Below are experts of layer 9 (counted from 0) of a mixture-of-experts language model. Rows are named router (the router's row for the expert) and show model dimensions 0-223. Each number is 50 + 15 x the weight over its row's rms, rounded and kept within 0 to 99.
After each expert's rows: a language model's description of what the expert responds to. This comes from a sample of Wikipedia text that the model never trained on.

# expert 58
router:50 34 51 54 54 29 39 42 19 62 72 69 44 76 46 37 60 64 63 56 18 46 39 54 50 40 37 38 44 37 44 50 64 42 46 63 34 69 52 56 16 81 55 73 50 78 64 40 65 30 61 45 52 12 55 42 41 43 49 14 34 47 10 50 27 89 63 75 66 37 32 47 44 62 71 56 69 52 65 52 43 75 54 53 32 33 46 49 20 25 44 62 44 71 36 66 41 46 39 60 49 42 57 53 65 33 40 46 42 31 79 46 51 54 59 29 60 52 46 31 71 44 35 61 55 54 51 30 68 42 72 48 46 63 61 68 52 50 63 82 47 58 64 12 57 64 57 47 69 30 59 62 27 44 55 42 86 20 48 37 37 38 52 47 41 57 48 62 26 60 54 49 52 34 74 61 69 49 48 55 65 53 61 69 91 35 54 58 59 62 44 48 59 42 35 51 57 45 29 47 35 24 47 67 45 51 61 47 46 39 45 61 73 38 62 38 64 59 61 63 39 26 53 10
Description: The letter p or p-initial pieces starting words, such as p in person, perspective, Purussaurus, and comp, sup, imp, Sp.

# expert 18
router:45 39 45 49 50 58 27 56 45 15 27 60 71 32 40 76 63 69 48 42 46 42 39 52 41 57 55 42 55 29 40 39 64 28 49 48 24 55 63 55 46 80 60 40 33 56 56 53 37 40 74 50 46 47 70 63 68 35 33 54 49 68 46 38 93 26 68 37 37 73 50 46 71 16 33 62 75 55 45 68 64 56 57 59 70 67 58 68 25 35 47 30 74 62 53 37 33 66 57 23 69 47 78 82 57 52 46 47 24 56 81 49 42 23 56 59 43 47 40 49 75 53 65 59 56 42 46 55 23 59 76 24 42 32 43 29 65 44 74 70 45 76 66 45 01 51 60 51 58 59 43 77 42 80 29 42 59 29 34 24 52 43 43 41 49 52 66 69 37 69 67 59 45 56 64 55 58 62 56 62 37 58 57 46 53 60 54 46 64 57 46 46 44 20 46 36 48 77 37 62 59 77 34 59 44 63 33 51 43 42 45 34 40 59 42 48 60 59 82 56 35 32 51 57
Description: Mid-word pieces, especially d, b and ad, inside proper names in tables and lists, e.g. Ad-d-is, Syd-ney, Amster-d-am.

# expert 48
router:76 49 73 52 38 71 43 37 53 59 82 55 76 49 82 53 21 50 65 38 46 34 36 54 57 35 44 34 56 68 34 35 56 30 20 28 65 70 48 39 43 72 42 36 61 61 29 32 60 49 28 56 20 73 38 62 37 44 17 45 56 77 64 31 51 31 17 58 53 65 48 29 60 40 71 23 65 52 58 38 72 46 75 38 52 56 46 54 53 61 48 40 39 46 51 22 80 66 39 44 63 51 55 42 31 68 52 27 55 53 12 68 62 49 19 25 61 42 63 54 31 60 40 57 40 47 44 64 60 48 43 44 54 57 54 55 58 54 52 38 55 49 57 75 55 52 34 23 52 39 36 58 58 39 79 40 69 24 27 43 42 56 52 46 61 44 47 38 60 32 32 20 86 24 63 35 53 24 62 35 70 39 37 70 54 43 38 30 55 27 56 69 45 52 51 42 61 62 78 36 68 62 51 49 65 47 44 74 43 62 50 29 51 32 70 36 56 39 49 64 43 41 77 54
Description: Articles and possessive determiners before nouns, e.g. the, a, his, their, its, plus possessive s.

# expert 30
router:65 52 30 34 65 28 51 27 50 51 36 46 39 47 32 32 49 47 52 62 28 25 58 21 48 53 36 61 54 45 32 31 40 50 16 52 17 83 44 30 37 52 33 75 44 59 31 41 76 57 49 57 74 58 49 63 65 53 37 66 43 23 30 34 49 65 63 42 52 42 52 53 59 59 67 44 21 39 44 47 61 41 60 15 55 54 57 51 53 59 69 21 67 43 51 30 53 64 49 55 42 44 11 83 62 71 48 33 56 46 52 63 58 39 49 53 59 36 63 57 69 61 32 55 40 60 26 56 64 48 53 37 23 45 62 72 50 46 79 16 68 35 61 59 59 60 51 55 27 46 37 27 44 32 49 51 56 37 69 50 40 44 68 26 51 38 38 54 59 59 58 43 42 66 47 80 45 40 66 22 45 60 30 60 60 42 73 70 54 27 52 67 64 73 25 74 59 23 33 53 45 50 56 70 41 33 22 86 50 45 47 22 55 57 44 49 62 59 26 65 53 70 26 69
Description: Forms of be and have, plus verb-opening prefixes ex, dis and con right after them, e.g. was, been, ex(posed).

# expert 56
router:33 55 32 32 38 57 61 56 67 61 80 59 44 56 58 60 69 63 52 51 65 83 70 58 27 77 74 48 48 66 47 66 63 73 74 62 51 70 43 40 51 41 15 39 51 68 50 34 53 57 43 52 30 60 73 51 27 18 75 47 33 59 62 46 39 45 43 63 25 47 41 56 62 60 68 62 65 40 63 69 53 55 58 67 72 52 50 69 61 26 48 82 44 28 24 53 31 45 61 46 45 69 71 28 36 44 52 63 50 36 56 46 43 30 68 58 73 28 34 74 44 32 58 57 53 08 79 60 42 51 38 40 57 66 71 14 49 55 28 63 16 44 62 41 55 44 28 53 51 48 67 70 37 67 24 55 51 46 76 29 35 42 51 31 63 56 54 43 63 51 53 64 46 37 39 40 27 45 35 40 56 61 42 37 79 26 61 73 42 45 66 62 72 69 55 45 62 58 35 43 38 72 76 50 34 22 47 58 51 61 46 57 29 38 59 56 48 44 30 22 56 36 60 48
Description: French articles inside names and titles, Mc, Mac and Sch prefixes, accented letters, and sentence-final periods before breaks: Les Misérables, McGhee.

# expert 13
router:83 86 58 43 86 13 40 33 46 48 49 52 42 61 35 71 35 52 35 15 77 44 73 53 53 67 57 38 69 61 47 63 42 69 34 45 42 71 45 40 51 48 71 58 36 60 60 53 39 46 49 51 55 78 50 65 43 45 60 29 41 50 30 53 50 50 73 62 46 34 45 48 65 33 54 53 56 41 62 45 38 55 36 41 70 61 60 44 52 42 93 79 74 59 46 57 99 45 43 44 60 42 44 30 55 65 44 30 70 42 66 70 31 52 40 60 55 59 56 68 42 45 55 64 32 41 44 48 48 59 70 65 29 59 56 61 48 35 63 26 42 57 38 57 64 42 39 50 59 65 48 35 56 59 60 51 41 28 43 63 57 34 71 33 55 34 59 38 48 54 22 29 62 56 83 64 37 22 38 52 69 36 62 35 33 34 56 32 38 64 54 56 48 53 66 76 33 56 70 46 53 44 69 19 43 57 47 61 62 40 57 78 62 85 43 37 54 33 76 90 60 50 69 50
Description: Line-initial dash bullets, table pipes, heading equals signs and blank lines in infoboxes, lists and tables, e.g. "- Died:", "| AllMusic".

# expert 32
router:31 55 47 44 40 66 45 55 48 51 69 41 42 27 42 60 50 43 54 68 34 61 56 46 66 53 57 67 39 65 62 55 77 32 53 72 64 56 72 59 40 55 79 68 58 40 80 69 41 50 57 31 21 69 67 63 59 66 47 36 25 33 34 68 74 55 53 31 44 60 51 42 66 55 52 45 36 34 19 42 47 51 51 19 61 43 22 61 42 43 62 73 42 53 40 69 34 40 42 84 55 88 36 41 33 20 33 40 74 61 65 27 47 52 49 49 72 71 44 60 62 35 31 84 62 53 29 69 34 39 67 36 49 46 56 65 65 54 45 48 47 68 33 55 67 58 35 59 49 35 75 89 21 53 54 39 65 64 78 38 41 25 50 58 29 14 52 37 67 46 64 63 84 49 49 66 60 62 42 42 54 61 42 43 30 52 37 70 56 43 48 34 43 49 54 47 50 68 46 51 70 34 53 47 28 44 71 57 22 24 68 52 55 29 73 39 60 69 60 68 47 51 30 36
Description: Opening parentheses after names or titles in lists, holding years, countries or roles, plus superscript braces and coordinate primes: (2002, (JPN).

# expert 39
router:36 46 34 66 49 47 52 41 60 37 39 29 49 28 37 88 55 55 55 86 36 22 52 55 55 37 57 53 36 70 51 61 29 63 74 33 35 54 59 37 48 27 59 35 42 47 45 39 35 39 49 48 63 53 55 41 29 57 60 41 32 68 57 56 44 48 69 57 74 47 48 62 50 62 55 79 15 57 39 38 89 60 37 51 55 16 54 53 35 47 51 19 74 36 37 40 39 55 78 31 54 42 55 45 30 52 34 46 46 69 47 56 52 34 53 54 64 36 28 37 28 41 69 73 72 46 29 61 59 28 43 32 22 32 45 49 43 45 54 77 57 26 24 23 48 68 36 59 57 40 80 29 37 24 19 47 78 57 64 48 48 29 47 28 54 37 43 57 36 45 55 56 65 41 62 66 61 53 78 31 50 64 61 34 57 64 57 47 31 59 70 41 42 62 73 39 68 57 28 35 58 29 23 54 34 58 76 18 47 77 38 57 50 50 34 48 47 50 47 72 45 48 20 46
Description: Word stems cut before a suffix like -tion or -t, such as produc, direc, effec, immig-ran-ts, manufac-turer.

# expert 14
router:63 38 28 37 39 73 31 42 67 55 52 42 54 40 67 49 61 65 43 48 75 46 54 20 53 53 59 49 41 67 77 52 63 44 47 60 34 46 26 24 40 38 41 56 35 54 59 41 33 67 72 52 41 43 56 60 38 38 54 48 68 41 29 69 45 40 25 50 45 44 53 33 40 21 32 72 33 68 41 47 61 32 44 64 43 43 71 26 47 50 57 55 19 69 45 51 54 48 54 70 36 30 28 73 52 63 41 51 63 47 44 27 49 34 61 45 68 61 68 46 51 50 56 58 57 40 50 21 33 76 69 73 85 60 68 72 43 52 42 32 56 80 40 60 62 63 40 31 36 79 44 48 43 63 32 49 33 34 56 33 45 36 76 20 28 53 39 66 76 39 71 37 31 51 29 66 53 47 26 68 60 42 43 61 75 31 42 46 65 50 42 35 20 43 70 12 29 70 53 15 55 58 50 49 32 35 62 63 77 54 33 42 40 60 14 71 45 37 63 46 50 40 23 57
Description: Opening quotation marks before song or episode titles, and sentence-ending periods, semicolons and list markers: "Warriors..., "You Belong..., titled.

# expert 27
router:42 35 35 57 64 25 56 38 35 41 46 24 45 45 33 57 44 55 70 41 35 55 67 38 73 33 74 39 43 40 50 37 68 26 68 68 51 32 69 48 42 47 43 77 24 34 59 18 43 35 55 70 59 75 58 53 29 53 46 49 40 76 77 17 54 43 30 37 36 62 20 59 31 50 48 10 56 36 57 53 56 63 46 58 45 49 35 51 55 50 38 49 59 43 35 56 44 23 44 51 64 39 67 71 38 26 38 42 64 66 56 48 45 38 56 44 59 41 35 39 46 49 47 68 54 63 59 34 36 30 17 80 16 43 47 69 51 70 35 66 54 44 43 51 51 58 54 60 44 61 64 59 39 68 70 80 73 75 42 67 43 43 42 29 69 43 31 78 59 81 35 60 54 66 31 52 70 41 47 57 53 53 60 71 45 49 64 26 39 52 21 33 78 35 78 56 51 47 65 51 60 72 39 66 68 54 39 45 56 31 48 78 56 81 67 30 38 61 48 24 52 77 42 56
Description: Mid-word pieces of Greek or Latin technical words, such as og in orthogonal, od in odontodes, ot in nanotechnology, electr, olog.

# expert 51
router:99 25 51 49 83 99 11 80 94 26 91 56 54 39 47 61 68 54 64 58 34 39 56 45 42 45 56 39 68 46 51 29 36 72 64 57 75 47 61 64 43 49 59 67 62 67 20 81 52 56 59 29 41 38 78 62 32 33 21 41 71 49 56 43 36 65 61 54 45 72 41 73 27 39 42 39 40 50 50 78 33 33 46 48 29 49 56 37 34 48 44 45 66 50 40 56 25 49 18 42 35 68 49 64 46 51 43 63 60 52 61 63 67 44 46 42 41 49 33 72 44 39 36 50 57 44 54 35 60 45 42 63 49 57 61 59 43 46 52 37 35 51 56 51 25 53 53 57 61 13 48 44 59 42 36 32 48 67 43 31 39 29 49 54 29 73 70 36 26 41 54 58 36 53 71 30 44 68 53 26 50 45 69 57 54 59 59 61 67 51 51 55 19 33 41 34 55 53 44 43 41 42 44 38 43 22 36 30 51 39 34 47 52 49 46 47 23 60 47 44 46 42 52 34
Description: Starts of names and species binomials after line breaks or headings, like Gracie, Eublepharis, plus byte-order marks and stray bytes.

# expert 50
router:78 68 48 34 59 64 19 35 75 59 45 69 62 64 72 26 67 56 48 41 49 57 44 67 72 60 30 64 65 66 39 54 44 25 28 48 68 70 42 42 77 38 47 46 46 48 52 39 64 73 61 46 24 66 49 49 32 81 66 30 51 53 64 53 34 67 01 27 47 57 63 47 65 52 70 35 40 34 34 23 60 62 50 45 18 74 43 55 32 36 47 32 41 53 43 41 65 39 37 49 48 66 32 40 55 15 72 44 29 43 38 62 39 40 54 63 58 62 34 50 31 44 56 51 17 48 29 47 61 42 46 42 52 42 57 49 46 47 30 50 49 57 81 44 48 70 59 20 46 64 55 41 99 63 39 37 56 61 37 46 41 46 49 50 53 34 74 57 49 59 31 18 53 28 52 53 49 33 63 51 44 54 42 65 41 41 36 42 51 39 56 64 62 75 28 23 37 66 59 76 61 53 59 57 59 38 28 55 43 81 47 43 60 71 39 43 52 29 41 81 69 66 40 28
Description: Articles, "of" and adjectives or adjective endings just before a noun in descriptive prose: a, the, large, severe, untreated.

# expert 55
router:34 42 47 42 58 62 75 48 62 66 52 57 26 50 28 20 47 42 53 39 27 64 70 11 32 55 23 55 46 52 37 43 47 41 76 45 68 46 48 62 33 29 40 52 36 67 28 38 51 33 62 44 52 32 63 54 68 68 28 69 53 43 57 45 70 47 52 47 74 52 47 35 47 48 44 67 69 52 36 71 69 56 66 67 27 61 44 69 71 28 27 42 29 57 23 33 43 51 49 61 43 33 49 54 22 34 56 52 52 50 74 75 53 68 68 70 41 51 55 32 67 36 33 37 61 74 54 55 39 45 60 55 48 31 58 58 47 79 48 52 68 47 42 47 46 41 52 60 63 45 47 26 64 72 63 26 68 22 81 45 66 71 75 63 65 33 45 70 80 39 35 57 36 74 70 34 27 67 35 68 58 49 46 27 63 34 39 34 40 53 68 56 24 52 30 50 64 58 22 17 82 49 70 46 59 42 43 53 55 52 81 48 56 40 58 54 57 37 63 59 51 85 41 71
Description: Opening syllables of Latin-derived words such as ac-company, ap-art, min-d, acc-ordance, dec-, offic-, Sec-, Qu-.

# expert 40
router:47 28 52 31 33 39 32 43 53 60 21 68 57 51 78 46 59 57 56 41 45 58 41 74 49 63 56 45 46 63 45 54 65 55 71 51 45 65 46 56 53 44 27 57 40 49 68 66 69 31 29 43 30 64 49 17 42 39 35 65 49 41 71 77 66 69 65 29 50 57 46 57 35 31 66 51 47 32 53 38 53 58 57 16 50 40 38 37 18 36 59 55 73 61 48 74 31 45 39 42 59 26 76 40 53 75 52 71 70 14 64 63 63 63 56 37 53 30 43 40 40 51 71 47 70 66 64 13 32 28 61 50 15 48 52 64 62 32 68 41 37 46 47 61 67 56 50 67 38 49 46 65 38 25 34 54 55 64 53 26 41 63 62 35 35 33 36 55 49 50 58 87 50 72 50 40 40 56 32 29 24 63 44 51 22 35 64 59 56 71 69 23 45 68 62 30 46 69 27 63 52 52 38 45 35 49 22 55 39 41 45 35 53 74 40 55 82 89 42 31 67 55 58 54
Description: Hyphens and dashes joining compound words or ranges, such as Spring-Summer, World Bank-funded, play-offs, plus adverbs like previously and originally.